Below are experts of layer 4 (counted from 0) of a mixture-of-experts language model. Rows are named router (the router's row for the expert), up (a neuron's input weights, with its number) and show model dimensions 0-191. Each number is 200 + 40 x the weight over its row's rms, rounded and kept within 0 to 999.
After each expert's rows: "mostly gets" lists some tokens that are sent to it at least half of the time. This comes from a sample of Wikipedia text that the model never trained on.

# expert 16
router,257,210,199,198,160,166,230,227,254,152,156,213,238,210,299,133,210,165,241,205,237,200,175,209,246,198,265,222,281,184,151,187,126,229,176,233,186,120,173,211,214,193,218,166,269,183,211,198,201,190,216,157,265,161,274,216,209,199,216,144,285,249,198,195,216,176,220,205,275,224,144,156,164,230,175,200,179,219,164,231,256,247,198,172,303,212,316,200,215,195,210,163,258,231,197,199,123,215,257,212,250,225,196,180,161,151,274,232,229,280,182,277,164,203,202,203,183,219,232,195,198,210,192,202,170,210,253,212,162,129,163,274,235,219,222,116,186,295,207,166,202,187,225,248,215,205,157,192,212,219,204,111,230,179,249,172,271,217,181,180,196,195,160,194,232,217,175,180,234,278,256,177,226,212,135,127,263,225,171,223,205,198,261,211,170,142,256,168,188,201,124,192
up0,196,201,199,238,254,184,257,196,234,180,185,124,163,200,169,162,187,217,268,228,231,201,243,282,231,266,229,189,226,179,231,204,254,170,197,144,190,227,190,233,260,183,195,157,280,161,246,213,245,156,175,245,205,168,197,189,178,170,171,179,193,266,254,154,167,229,129,244,276,257,157,224,136,183,139,277,169,210,242,238,198,238,132,218,227,136,232,218,168,162,324,128,224,206,299,233,158,173,195,262,182,154,202,167,177,201,196,155,189,202,225,185,204,204,131,200,200,289,158,214,222,224,199,222,208,217,206,190,196,165,240,178,222,232,212,177,213,189,162,233,192,244,158,164,299,213,248,193,179,293,223,186,158,165,211,167,164,217,191,129,177,177,231,208,178,238,250,232,193,204,231,206,210,187,180,170,256,291,70,106,227,228,263,232,183,227,206,211,175,178,168,207
mostly gets: " has", " they", " have", " she", " had", " She"

# expert 43
router,239,187,239,203,108,149,221,176,222,102,158,176,193,170,206,164,201,167,216,197,184,117,234,303,176,261,317,128,225,182,189,125,186,178,179,181,179,182,198,254,241,221,224,253,166,308,295,223,201,193,224,240,213,126,233,183,222,258,195,222,245,273,168,217,247,171,196,252,254,235,228,179,229,209,193,232,178,211,181,202,195,246,172,208,250,269,174,237,145,271,160,150,190,203,219,214,157,244,157,217,189,250,192,270,149,180,245,180,220,234,134,163,236,201,194,234,176,173,203,176,181,170,205,164,208,205,229,236,210,197,154,271,238,205,214,167,169,176,95,180,114,141,273,180,218,105,190,213,179,207,184,152,255,211,108,179,251,251,249,190,198,220,227,187,193,178,202,197,216,208,220,246,187,228,185,222,248,185,157,193,166,220,176,197,197,159,228,198,174,153,145,262
up0,160,210,233,134,203,177,227,191,213,183,185,119,204,164,206,211,141,200,207,168,247,114,236,231,243,242,202,200,188,165,182,161,297,166,180,196,170,225,209,213,246,211,237,192,255,231,194,259,134,189,140,225,166,166,219,210,166,259,221,166,166,252,216,243,204,202,197,210,251,219,229,165,156,272,267,195,253,181,263,276,264,197,164,170,164,282,216,150,255,191,228,242,200,240,216,218,273,159,297,166,174,219,212,278,157,134,168,156,258,187,168,227,236,176,176,175,105,254,225,182,143,167,114,242,186,298,216,242,181,202,198,245,232,174,263,217,170,193,134,233,131,160,211,253,262,221,150,191,172,199,162,219,189,244,219,234,170,268,142,211,185,202,150,233,221,196,232,168,175,215,178,276,176,177,162,172,186,203,194,256,183,248,224,166,134,215,237,214,184,137,183,247
mostly gets: " h", " ch", " ph", " Bh", " Ch", " Av"

# expert 32
router,217,138,195,188,190,176,251,223,235,233,121,174,229,201,247,215,168,238,215,156,216,156,189,180,254,228,235,266,230,224,177,207,231,194,158,192,189,173,157,200,268,199,226,146,254,255,171,189,235,177,156,158,190,182,329,246,145,212,260,149,181,231,197,167,198,176,205,200,253,247,235,204,132,208,135,233,168,114,161,226,215,275,189,247,234,234,246,203,176,209,233,211,172,223,156,203,195,221,229,242,176,182,232,274,103,160,263,157,225,170,210,278,190,195,205,262,179,224,179,256,199,189,223,184,274,157,277,219,183,130,191,226,192,165,171,187,183,234,161,190,179,223,254,193,211,207,162,177,185,238,283,180,247,235,198,191,222,234,247,194,160,188,194,229,228,244,167,291,225,303,240,255,226,222,173,136,268,196,181,152,276,320,206,198,149,201,245,246,202,159,204,233
up1,177,213,222,197,194,248,227,175,231,130,223,168,258,251,194,156,125,197,201,163,173,224,233,193,179,191,224,194,202,161,253,151,202,173,154,171,143,175,223,219,205,219,259,181,173,181,199,131,309,186,171,192,184,251,302,168,209,169,203,215,288,226,160,131,212,209,170,199,178,216,173,239,237,246,225,293,208,195,245,210,202,252,272,129,151,270,192,208,234,126,296,168,278,165,181,253,228,231,170,169,188,177,114,176,159,89,171,154,241,159,128,166,171,200,193,223,142,173,281,137,236,221,221,220,245,213,246,174,200,217,135,257,288,211,212,205,228,211,203,192,202,124,149,183,183,225,177,189,206,165,208,266,212,212,217,177,161,225,278,210,175,148,193,160,175,179,224,228,247,195,212,212,121,133,166,202,214,172,226,194,262,175,160,208,255,172,205,169,205,195,183,236
mostly gets: " two", " one", " three", " most", " some", " many"

# expert 77
router,216,222,241,172,107,216,259,239,236,198,163,236,210,224,264,283,243,177,167,201,185,137,192,202,228,184,235,186,287,212,151,275,157,143,226,154,147,146,210,217,173,196,161,215,229,252,202,136,239,268,192,148,144,149,197,230,159,201,212,151,253,154,202,132,160,227,212,152,167,194,257,155,198,199,238,200,149,155,191,190,246,289,199,110,174,222,224,214,233,171,145,208,219,201,220,207,152,200,227,184,215,187,174,209,172,144,248,141,227,208,139,249,148,242,191,198,147,181,216,241,218,206,163,211,248,144,209,205,229,171,165,280,231,215,182,187,147,237,176,180,170,216,192,160,269,203,262,154,113,178,158,207,272,250,209,168,181,262,218,236,184,194,212,201,238,193,192,197,255,219,281,197,252,213,135,130,250,166,139,181,210,239,168,180,126,115,279,129,203,212,192,172
up0,211,239,229,163,187,239,267,189,230,186,194,147,167,157,136,273,238,236,198,165,191,140,197,190,190,222,195,222,308,101,172,283,280,160,176,197,238,169,245,229,177,220,183,164,154,197,210,205,270,213,219,198,246,220,197,226,171,145,252,155,218,166,140,245,158,178,237,217,205,254,202,127,154,195,174,174,231,208,215,211,253,175,263,169,187,180,215,215,169,149,137,123,154,187,239,240,187,229,210,210,189,175,176,189,210,220,171,130,253,200,194,256,177,220,154,172,196,216,166,96,129,167,240,181,237,192,202,187,176,188,185,236,251,156,276,182,222,185,209,200,90,264,119,197,216,145,277,175,191,176,201,231,234,286,183,223,196,149,199,148,202,244,229,215,189,157,212,123,233,235,248,168,176,162,210,176,199,214,170,182,253,186,215,284,254,169,286,133,187,203,181,259
mostly gets: "Ad", " red", " er", " hom", " black", " n"

# expert 37
router,223,138,219,268,182,155,241,221,294,201,162,267,177,223,225,271,227,200,244,244,263,184,242,172,193,150,257,264,196,169,154,247,140,224,219,216,156,192,164,231,281,238,208,229,262,209,195,170,160,237,178,189,251,249,221,229,163,247,205,129,177,183,226,217,211,233,121,202,219,190,221,134,194,206,175,190,158,211,156,221,260,225,201,206,257,216,216,228,186,244,148,218,197,201,208,203,210,193,235,187,237,189,202,212,138,196,302,193,215,219,126,216,235,141,290,273,243,109,227,162,170,203,150,256,175,198,265,210,158,113,196,246,243,181,171,150,265,277,196,152,187,176,190,120,145,141,191,177,221,235,155,129,223,217,212,191,194,179,239,146,130,182,207,241,214,263,207,224,218,290,227,168,212,226,222,238,250,194,215,175,205,265,248,198,163,156,243,179,153,230,231,155
up0,177,189,169,306,174,191,206,125,273,159,225,274,226,207,223,200,268,157,210,218,178,164,219,249,150,203,255,210,204,243,208,210,201,210,220,222,183,225,209,234,283,240,258,199,173,229,161,216,202,154,198,230,139,205,262,189,225,263,240,219,195,192,171,147,197,167,114,156,169,253,171,90,256,163,218,178,161,224,250,169,175,183,242,241,241,238,274,232,138,196,202,183,198,214,265,251,221,152,183,232,227,155,287,202,187,247,262,185,234,157,208,174,163,184,112,206,198,160,196,225,216,231,141,183,234,209,235,209,222,159,151,139,222,185,177,136,199,151,155,184,245,225,209,180,191,136,164,177,205,248,333,189,204,165,114,207,196,168,226,183,184,203,219,197,151,206,151,215,129,181,193,177,224,195,121,217,203,179,182,213,184,220,230,158,211,143,245,120,154,115,124,191
mostly gets: " Website", " Species", " %", " Length", "|---|---|---|", " Number"

# expert 19
router,286,250,250,170,137,206,234,239,292,194,133,206,165,190,203,211,124,197,204,287,168,111,183,214,167,234,191,211,197,153,120,165,203,209,254,175,185,156,143,273,253,256,172,170,226,204,163,189,242,189,115,195,233,166,246,215,162,161,172,124,198,255,192,218,147,242,199,205,239,209,259,189,175,286,179,196,190,257,193,237,221,222,174,140,230,223,200,219,205,149,237,226,269,203,229,212,185,256,242,243,238,197,198,227,159,198,259,237,239,227,120,245,257,174,254,231,254,202,262,253,168,219,192,216,148,225,228,189,222,122,225,230,180,195,224,158,238,157,189,159,187,238,171,172,191,149,228,113,128,203,209,146,283,210,159,199,176,232,212,193,152,168,137,223,201,251,189,238,238,207,236,239,261,127,263,163,161,182,200,177,224,202,212,177,146,138,227,197,154,208,195,267
up0,302,190,143,244,185,150,234,265,192,209,157,166,143,127,183,219,114,235,171,211,209,218,154,239,187,233,186,132,192,258,139,151,141,281,170,159,227,238,141,198,240,286,210,198,222,223,218,144,238,218,173,247,187,134,249,173,243,227,160,156,222,223,175,171,109,276,145,227,191,187,211,236,167,244,158,229,171,232,203,247,189,150,187,182,285,200,163,255,271,172,183,187,238,205,214,147,186,187,207,192,255,220,244,209,223,237,293,162,216,140,141,160,233,213,281,286,123,205,240,195,191,206,226,185,184,193,207,168,221,132,183,198,236,140,186,187,153,244,241,154,229,216,132,174,147,235,255,218,178,227,151,216,245,152,236,231,190,211,161,155,215,209,178,217,209,248,221,242,136,200,238,191,158,184,226,173,185,169,188,263,253,180,241,181,135,155,229,143,193,214,197,202
mostly gets: " James", " William", " Robert", " Richard", " Michael", " John"

# expert 33
router,240,214,241,218,193,178,247,265,196,211,121,194,152,163,202,214,263,136,233,296,242,121,182,193,171,297,226,166,219,215,189,196,165,222,204,212,210,187,223,204,146,239,190,163,275,179,218,154,162,165,112,203,221,178,273,170,217,261,241,170,180,240,167,154,191,167,200,193,207,196,191,169,195,216,167,262,185,255,160,278,191,282,226,177,224,216,256,206,207,169,201,208,209,249,194,220,175,211,188,288,296,176,201,164,168,123,276,235,238,211,139,200,235,131,183,216,202,189,206,219,148,172,214,191,223,150,241,158,191,121,203,215,202,176,146,94,208,221,151,236,176,203,232,158,135,173,194,195,164,233,237,137,273,232,210,156,257,260,236,201,172,230,189,214,212,159,189,197,244,229,231,212,261,205,157,241,290,167,147,204,152,260,243,268,225,118,234,197,178,145,196,190
up0,178,159,208,178,218,170,160,227,212,187,137,194,236,229,168,162,253,204,233,205,196,164,235,178,247,135,255,208,249,249,239,254,193,196,190,237,180,208,238,189,183,251,108,132,136,210,222,263,190,200,150,216,121,198,194,205,211,213,227,184,218,164,200,183,220,158,175,201,193,212,186,267,226,210,175,191,155,248,218,218,234,234,188,178,252,173,217,195,101,158,248,203,221,201,173,269,194,323,184,149,235,178,211,173,217,208,177,306,263,225,222,130,141,207,187,178,146,161,245,262,104,143,154,206,263,215,219,169,144,193,174,229,157,93,255,164,175,215,187,207,196,235,201,187,154,209,247,208,156,131,266,188,233,135,255,226,212,191,164,183,206,175,169,166,136,278,211,220,213,268,249,144,172,245,210,296,226,253,106,208,210,193,214,213,189,148,164,157,192,186,236,216
mostly gets: "),", "',", "\",", "=", ".,", "\";"

# expert 92
router,241,228,162,218,123,134,244,152,274,197,213,167,227,222,187,171,223,187,229,271,189,165,169,159,136,175,235,124,192,144,199,262,174,205,174,252,180,184,175,278,292,132,161,179,218,210,239,215,142,187,151,187,188,199,227,259,221,202,232,130,183,265,167,130,188,138,197,230,255,214,222,209,101,229,194,203,131,239,190,180,234,219,233,209,264,228,184,189,219,135,181,176,198,184,271,208,133,190,180,252,229,163,258,175,135,183,280,270,178,205,178,213,215,204,252,178,220,180,151,229,184,175,212,225,157,195,226,161,175,174,216,264,222,133,181,198,249,208,193,215,167,224,235,146,197,191,244,160,241,216,212,214,194,225,192,174,173,196,284,184,199,260,197,250,228,229,75,151,208,168,243,190,181,257,260,224,205,119,179,237,267,278,177,221,159,121,213,263,186,233,222,187
up0,244,165,238,288,184,131,159,169,216,273,190,183,178,225,252,209,111,199,209,221,175,171,256,142,194,150,211,212,238,169,188,150,160,179,153,182,160,204,265,203,231,220,205,244,189,184,226,165,199,233,192,226,229,225,186,146,204,191,113,178,178,226,184,198,218,157,242,159,191,222,228,244,117,271,255,169,208,139,248,198,233,255,228,239,173,196,254,229,226,217,236,131,213,172,279,244,116,200,248,222,188,252,163,171,178,136,296,227,247,179,222,184,201,192,269,196,177,236,298,254,189,186,167,211,170,179,230,147,147,211,156,221,205,262,209,222,182,282,149,198,180,198,230,194,161,180,238,256,262,214,226,175,198,153,239,177,184,201,212,286,226,274,151,195,183,187,149,182,186,238,213,212,204,285,187,263,164,145,139,190,275,268,140,251,254,150,158,217,205,181,207,153
mostly gets: "ration", "ulation", "ision", "ion", "olution", "mission"

# expert 68
router,290,186,237,222,197,180,257,172,278,168,131,179,175,171,266,228,205,166,202,258,161,101,173,216,202,279,275,147,272,209,215,264,170,201,178,210,208,165,232,263,111,203,248,202,193,160,235,140,190,200,162,214,224,136,222,172,142,204,249,196,244,238,143,185,153,169,215,291,192,222,161,136,180,148,161,221,220,224,201,253,199,335,261,200,198,207,278,170,162,201,193,125,206,159,271,161,219,205,231,186,223,203,168,187,125,158,240,234,179,244,105,190,198,173,187,235,252,229,176,192,198,230,190,217,192,153,190,181,195,155,180,310,212,160,172,187,212,194,163,198,185,153,307,178,162,161,196,207,213,202,220,170,246,246,224,193,249,205,228,207,152,218,197,242,158,113,133,201,199,189,255,208,246,213,192,252,199,173,210,232,160,221,212,218,221,153,237,224,207,208,195,204
up0,183,204,209,188,148,216,182,167,213,190,177,217,171,199,279,259,190,170,178,268,217,227,151,201,269,127,143,265,250,157,119,179,205,181,235,226,219,182,179,231,173,220,217,195,206,174,203,195,332,202,227,192,245,153,207,258,194,157,218,235,160,139,194,134,132,157,162,260,162,166,217,132,199,211,226,184,211,191,167,165,220,201,272,155,221,351,232,198,251,230,192,223,147,193,165,178,263,173,211,258,158,223,192,166,172,134,163,196,234,253,145,163,129,170,215,202,214,196,197,243,166,144,275,276,264,234,163,221,241,203,203,231,163,203,231,199,164,247,107,203,185,215,217,185,174,146,151,159,183,197,144,260,157,190,176,183,122,280,166,196,183,175,164,181,186,175,192,197,176,185,221,265,210,204,171,219,157,218,229,240,239,285,235,170,145,150,250,205,202,244,235,201
mostly gets: " se", "\",", "',", ",", "},", "),"

# expert 27
router,298,192,212,280,237,146,192,195,252,207,125,158,130,143,204,241,178,157,200,231,254,121,172,214,185,222,240,176,240,180,211,217,144,202,188,111,189,158,194,277,96,213,187,213,249,171,190,184,183,214,186,245,208,158,213,245,104,164,236,135,232,236,192,176,209,167,216,237,208,248,119,212,181,179,183,236,208,218,164,248,182,295,283,194,192,217,309,212,170,188,171,216,205,167,204,178,189,224,231,217,239,191,198,194,141,151,218,193,193,221,89,185,167,210,176,231,158,170,166,180,218,183,173,244,224,180,260,205,251,175,212,248,253,171,186,143,185,189,249,210,216,229,258,157,140,156,145,169,180,230,220,178,265,250,220,171,250,244,230,202,211,213,210,181,153,188,171,178,217,219,214,233,330,181,211,216,175,163,216,164,245,272,228,196,211,113,246,202,135,181,151,213
up0,190,207,203,169,224,233,263,181,160,225,196,153,145,174,146,177,234,178,271,240,299,201,165,209,286,265,218,148,223,233,211,225,154,137,241,214,166,212,210,132,205,198,201,175,179,193,174,171,236,143,162,233,215,180,254,151,159,207,186,215,198,207,199,283,205,151,301,221,191,198,174,230,189,193,254,204,118,210,130,235,201,230,233,202,207,244,214,158,166,234,196,221,196,164,189,162,190,138,214,222,206,165,198,192,212,213,164,193,168,202,178,160,226,157,180,229,128,263,250,247,213,128,207,176,124,167,193,251,252,172,184,227,93,276,178,219,170,274,205,214,165,177,225,211,232,200,212,174,159,261,178,236,199,165,218,194,104,210,193,186,149,161,242,231,319,239,182,200,187,245,192,162,181,178,172,237,182,124,233,169,151,273,178,252,197,176,212,181,85,111,155,249
mostly gets: " where", " because", "\",", " if", " when", " which"

# expert 5
router,230,146,210,168,186,129,216,204,237,205,146,161,227,169,223,274,206,200,208,278,185,137,222,199,195,244,183,264,232,185,158,288,227,155,252,187,223,140,191,158,262,188,145,275,209,199,195,189,178,234,136,224,214,164,189,263,168,238,212,172,317,285,228,136,122,147,200,217,207,242,172,197,177,199,209,285,195,200,188,147,202,220,248,156,192,206,285,160,244,142,229,216,219,202,214,162,230,212,196,257,225,174,277,179,141,189,264,190,211,219,145,223,121,179,205,194,180,94,239,131,236,118,147,243,185,273,212,184,245,175,139,238,246,198,186,171,268,185,177,214,200,245,215,174,262,222,217,180,182,225,183,210,228,228,235,184,271,192,172,188,156,227,184,270,160,133,217,184,211,230,219,223,265,181,139,184,226,196,147,155,238,166,212,180,167,156,191,223,227,142,177,232
up0,209,231,204,274,168,234,204,186,247,196,201,225,196,203,241,222,151,165,176,192,158,190,231,280,179,204,155,151,218,150,228,214,146,228,232,179,144,190,224,120,180,176,192,199,209,212,182,155,212,231,175,204,160,187,216,261,138,218,224,231,221,281,187,310,304,229,214,200,218,193,270,203,148,177,244,267,197,201,221,220,208,177,207,138,193,195,225,167,252,245,174,255,255,194,283,224,180,137,227,180,266,239,219,260,180,183,261,147,278,143,224,213,184,250,179,176,181,164,232,185,206,212,118,213,278,194,237,235,167,194,227,224,212,233,194,79,253,210,219,183,204,229,100,207,156,250,192,160,207,131,206,187,214,173,224,224,252,226,157,237,131,217,215,200,168,143,119,223,224,166,188,221,166,167,96,205,198,232,167,160,176,209,135,187,280,199,193,182,199,106,159,223
mostly gets: "\"", "e", "”", " ne", " Ha", " te"

# expert 58
router,270,201,188,169,206,196,213,174,265,91,152,204,194,206,241,166,191,237,234,276,233,205,159,214,228,243,246,160,283,149,235,190,98,242,183,158,213,202,207,148,221,194,132,173,218,219,173,185,154,197,177,194,174,157,246,112,232,237,215,183,204,269,104,156,181,146,199,169,208,230,224,243,148,176,209,219,149,230,254,176,138,221,235,153,239,139,233,246,225,161,169,217,229,231,209,212,142,154,196,205,257,195,197,220,141,166,251,232,239,225,164,252,213,206,241,252,219,185,159,199,170,191,147,201,142,244,220,215,150,122,195,263,195,198,246,181,111,250,124,144,126,201,143,222,191,210,202,204,153,220,232,194,188,166,198,182,205,292,201,202,175,199,200,227,221,261,162,184,193,243,268,215,204,260,230,232,191,154,128,187,231,268,287,177,143,169,272,183,172,211,146,213
up0,211,235,235,176,185,207,254,180,157,140,163,142,216,200,190,165,163,177,199,206,250,204,146,224,129,143,206,218,211,150,103,191,205,183,291,183,201,270,164,176,189,238,196,158,193,240,180,241,288,194,130,202,183,184,251,161,125,193,214,115,190,176,221,158,136,184,180,282,172,140,313,205,228,194,172,220,199,250,224,245,205,241,181,211,153,223,238,206,190,209,175,209,255,228,166,242,221,229,224,203,244,231,137,124,197,201,177,209,204,243,197,218,169,179,168,212,142,223,196,234,247,206,232,148,145,153,196,241,140,210,170,143,151,211,248,196,169,166,227,170,213,146,285,220,210,243,96,189,238,180,186,223,229,171,141,178,238,265,170,200,263,128,254,213,162,183,182,223,211,242,257,247,246,156,188,122,229,266,178,263,239,182,175,209,135,164,259,194,142,148,165,219
mostly gets: " was", " had", " been", " did", " began", " were"

# expert 34
router,267,174,224,224,159,96,182,207,241,197,154,242,172,201,254,285,163,199,247,226,167,160,197,219,219,217,179,178,239,217,159,201,178,180,172,231,178,232,119,219,315,232,225,196,219,222,216,173,228,158,117,230,202,207,215,278,148,201,145,216,203,250,198,174,125,238,186,170,267,263,173,148,139,164,183,224,179,233,222,233,213,241,174,173,165,218,217,220,229,250,253,238,241,238,248,184,177,222,242,187,178,236,238,224,142,205,267,200,269,252,147,170,243,170,245,193,249,190,194,186,235,198,168,278,142,200,244,197,213,148,287,232,180,131,122,149,237,188,190,202,183,237,220,157,233,201,232,168,126,187,171,181,260,199,168,132,187,188,186,175,212,169,159,219,251,209,81,260,293,203,197,179,255,214,187,219,255,199,209,134,219,210,248,180,221,125,222,227,227,232,149,172
up0,265,118,223,186,210,189,244,199,156,192,163,205,152,192,164,138,220,209,230,163,220,225,212,202,186,254,240,283,166,197,200,198,109,212,121,218,161,215,110,180,192,162,264,235,184,199,235,169,181,152,204,270,289,239,260,165,220,254,178,215,169,199,222,215,266,218,156,171,227,259,134,190,104,183,155,261,185,222,206,233,244,192,185,179,174,181,158,224,131,163,179,269,137,190,189,193,214,127,244,120,239,168,180,204,237,212,208,217,210,280,190,249,192,178,224,235,198,203,203,158,239,274,269,189,191,196,218,149,130,213,278,297,160,174,189,171,223,240,199,209,185,156,183,182,228,178,276,230,135,221,180,194,208,149,133,179,191,260,192,184,210,257,204,134,167,256,168,152,215,248,205,176,182,185,180,245,170,162,186,150,203,244,154,91,201,180,158,221,172,184,162,236
mostly gets: " coach", " politician", " president", " director", " manager", " producer"

# expert 41
router,288,244,174,256,170,103,196,173,249,224,155,216,220,196,225,215,222,178,216,198,215,183,257,212,228,187,331,176,203,179,173,223,172,143,232,230,169,185,218,198,257,215,202,203,246,269,177,187,267,248,210,257,155,203,291,196,152,188,231,206,233,253,200,219,180,129,188,188,277,207,262,241,126,219,230,251,187,227,177,274,202,202,279,170,237,207,237,214,198,197,178,245,182,201,271,162,215,189,173,232,229,177,269,168,151,222,236,175,220,254,225,248,147,140,249,282,220,158,226,175,237,210,169,195,215,135,277,235,185,133,165,243,241,171,210,200,180,273,186,222,147,234,215,204,212,159,188,181,136,198,211,232,245,276,154,207,265,224,181,158,167,212,160,189,171,245,151,230,235,216,265,179,278,199,182,177,244,208,235,239,280,266,214,203,168,203,272,226,156,156,146,185
up1,201,179,109,230,153,215,212,193,222,180,156,236,231,169,217,212,246,200,225,198,198,195,182,160,222,191,229,128,198,219,209,227,217,242,167,149,244,208,161,196,293,131,252,238,235,250,179,264,273,256,181,263,185,252,186,144,195,107,258,252,211,209,200,103,165,233,147,348,229,229,181,196,221,244,148,200,114,263,212,271,149,254,199,214,243,205,158,177,197,214,205,139,182,213,174,182,167,200,269,236,204,175,211,197,147,188,180,152,199,160,228,241,200,206,221,215,176,157,173,193,220,251,236,217,261,221,224,212,209,173,213,201,175,203,235,202,194,227,186,170,186,244,171,203,188,207,131,164,168,256,149,245,245,233,259,194,211,167,188,249,236,175,190,202,292,216,104,236,250,225,209,252,234,195,272,200,262,237,180,208,220,279,293,212,257,226,225,196,222,275,242,188
mostly gets: " a", " an", " one", " A", " This", " another"

# expert 70
router,240,169,231,188,174,195,224,198,225,165,159,221,162,178,215,199,148,190,199,197,196,166,182,200,210,204,256,126,215,211,200,171,208,163,227,195,251,169,200,260,218,171,239,215,222,233,190,175,163,232,191,221,195,184,268,171,152,276,234,168,247,185,138,173,122,231,167,169,275,279,278,221,98,261,192,277,131,187,134,165,250,220,260,179,233,153,276,212,225,224,234,224,195,242,318,202,163,232,254,189,240,218,222,225,111,173,285,215,228,216,189,189,222,181,250,267,181,184,258,150,182,132,219,208,167,128,243,249,175,134,190,258,183,178,214,202,177,195,187,124,196,135,214,197,168,201,176,153,207,167,233,179,194,191,175,190,185,217,287,207,158,233,192,288,240,133,203,190,284,196,279,213,250,191,173,234,226,93,197,186,266,219,184,216,200,188,177,181,200,141,200,208
up0,192,245,170,186,233,185,208,184,141,209,162,137,219,239,191,216,189,130,218,167,229,162,245,147,265,221,229,215,279,184,176,151,179,148,139,180,141,176,249,215,217,169,231,110,151,232,221,139,233,201,161,200,233,161,147,268,215,228,202,162,137,179,152,244,167,180,259,170,192,105,167,208,132,216,287,208,124,245,182,207,178,208,285,217,220,160,216,167,236,155,268,245,148,239,251,190,235,250,243,198,208,155,209,243,208,188,252,273,215,184,196,252,213,190,136,207,215,206,209,282,237,165,233,211,185,230,233,184,195,107,194,268,201,160,180,194,173,178,167,188,211,137,134,214,244,172,95,210,252,182,181,133,180,213,254,198,188,113,232,238,235,209,232,247,193,187,253,179,217,230,166,171,223,189,227,270,211,163,182,217,254,204,150,150,188,202,184,246,118,168,144,177
mostly gets: " became", " become", " As", " as", " becoming", " named"

# expert 20
router,227,145,187,224,185,193,229,199,292,232,120,257,196,210,193,273,274,204,212,181,197,177,135,245,146,250,267,227,247,183,149,263,177,262,284,253,201,192,177,229,209,229,170,192,227,307,198,202,160,239,187,226,172,169,256,144,207,208,195,189,259,305,200,192,139,229,167,159,205,195,179,209,200,163,132,208,144,209,138,233,174,264,184,115,225,173,226,224,214,223,161,203,193,177,276,252,176,265,210,219,294,170,180,157,149,196,230,186,189,221,159,243,190,219,254,212,183,156,188,175,168,248,209,273,253,196,219,214,145,129,146,207,193,141,161,162,151,246,230,206,138,236,196,235,171,142,201,131,141,245,181,180,210,253,182,211,293,202,221,236,187,179,195,195,233,279,206,235,197,252,246,188,222,238,191,185,248,188,235,191,183,250,169,197,185,200,260,229,126,203,253,170
up0,215,219,295,229,179,110,200,228,232,190,140,179,195,185,164,179,213,196,246,145,196,186,145,166,142,266,179,255,184,216,131,224,134,179,247,223,168,252,161,166,198,289,173,240,163,191,176,206,161,209,214,207,246,213,248,151,233,183,218,209,183,276,191,145,166,179,239,155,166,205,278,207,215,253,212,303,152,208,149,247,199,205,197,199,138,178,171,211,190,200,160,261,225,182,121,197,167,265,271,237,231,168,215,242,179,259,250,280,220,199,184,183,146,259,231,130,225,168,188,225,178,184,233,178,151,254,196,156,189,169,211,190,200,121,190,189,251,232,214,187,232,266,175,193,241,169,213,209,242,200,190,96,139,224,126,216,201,179,163,184,204,258,191,213,187,245,154,203,199,159,267,235,131,277,234,172,229,222,175,163,151,132,227,185,224,169,217,218,107,224,271,162
mostly gets: " −", " +", " —", " JPL", " MPC", " ISBN"

# expert 95
router,212,210,271,151,209,180,165,236,307,268,125,184,202,189,248,264,218,192,223,249,194,132,174,163,144,174,253,181,220,179,201,178,197,220,257,230,217,53,178,264,195,201,150,181,209,183,141,133,176,211,147,187,212,140,201,195,120,232,178,87,222,185,249,200,103,203,142,237,226,182,217,233,124,244,223,206,227,168,174,223,182,275,170,173,201,208,253,168,214,240,202,189,185,239,218,206,189,295,218,226,249,202,185,173,137,160,256,233,275,202,141,214,228,175,200,235,174,208,232,215,236,129,152,219,158,210,257,217,184,179,210,196,198,206,174,217,225,216,166,146,145,213,278,225,211,184,178,196,146,201,180,221,206,232,240,159,221,194,276,241,162,217,169,203,227,205,174,204,165,210,274,233,292,184,184,190,167,262,171,218,222,272,163,175,142,169,260,203,159,189,246,174
up1,193,219,238,166,201,158,162,243,233,247,116,192,174,240,215,193,214,253,157,135,241,134,104,270,150,181,197,303,175,176,237,323,211,147,215,135,183,126,157,253,220,206,193,203,213,213,208,156,195,145,209,186,132,213,240,192,215,254,172,170,162,232,257,210,179,257,192,135,250,240,244,229,176,87,185,208,245,151,222,223,212,238,152,197,184,203,242,223,247,176,199,110,206,255,204,195,215,228,226,235,264,205,235,249,168,172,167,201,253,123,207,184,204,195,235,195,292,189,150,138,225,107,262,192,156,183,203,181,196,164,207,165,167,119,182,213,253,241,207,237,209,257,217,207,149,131,214,177,161,254,113,189,184,221,209,185,224,183,187,215,204,159,199,261,205,206,193,183,195,192,232,227,240,227,187,237,207,158,232,200,227,125,159,179,170,227,145,173,209,171,260,215
mostly gets: "fore", "thing", " know", " but", "while", "By"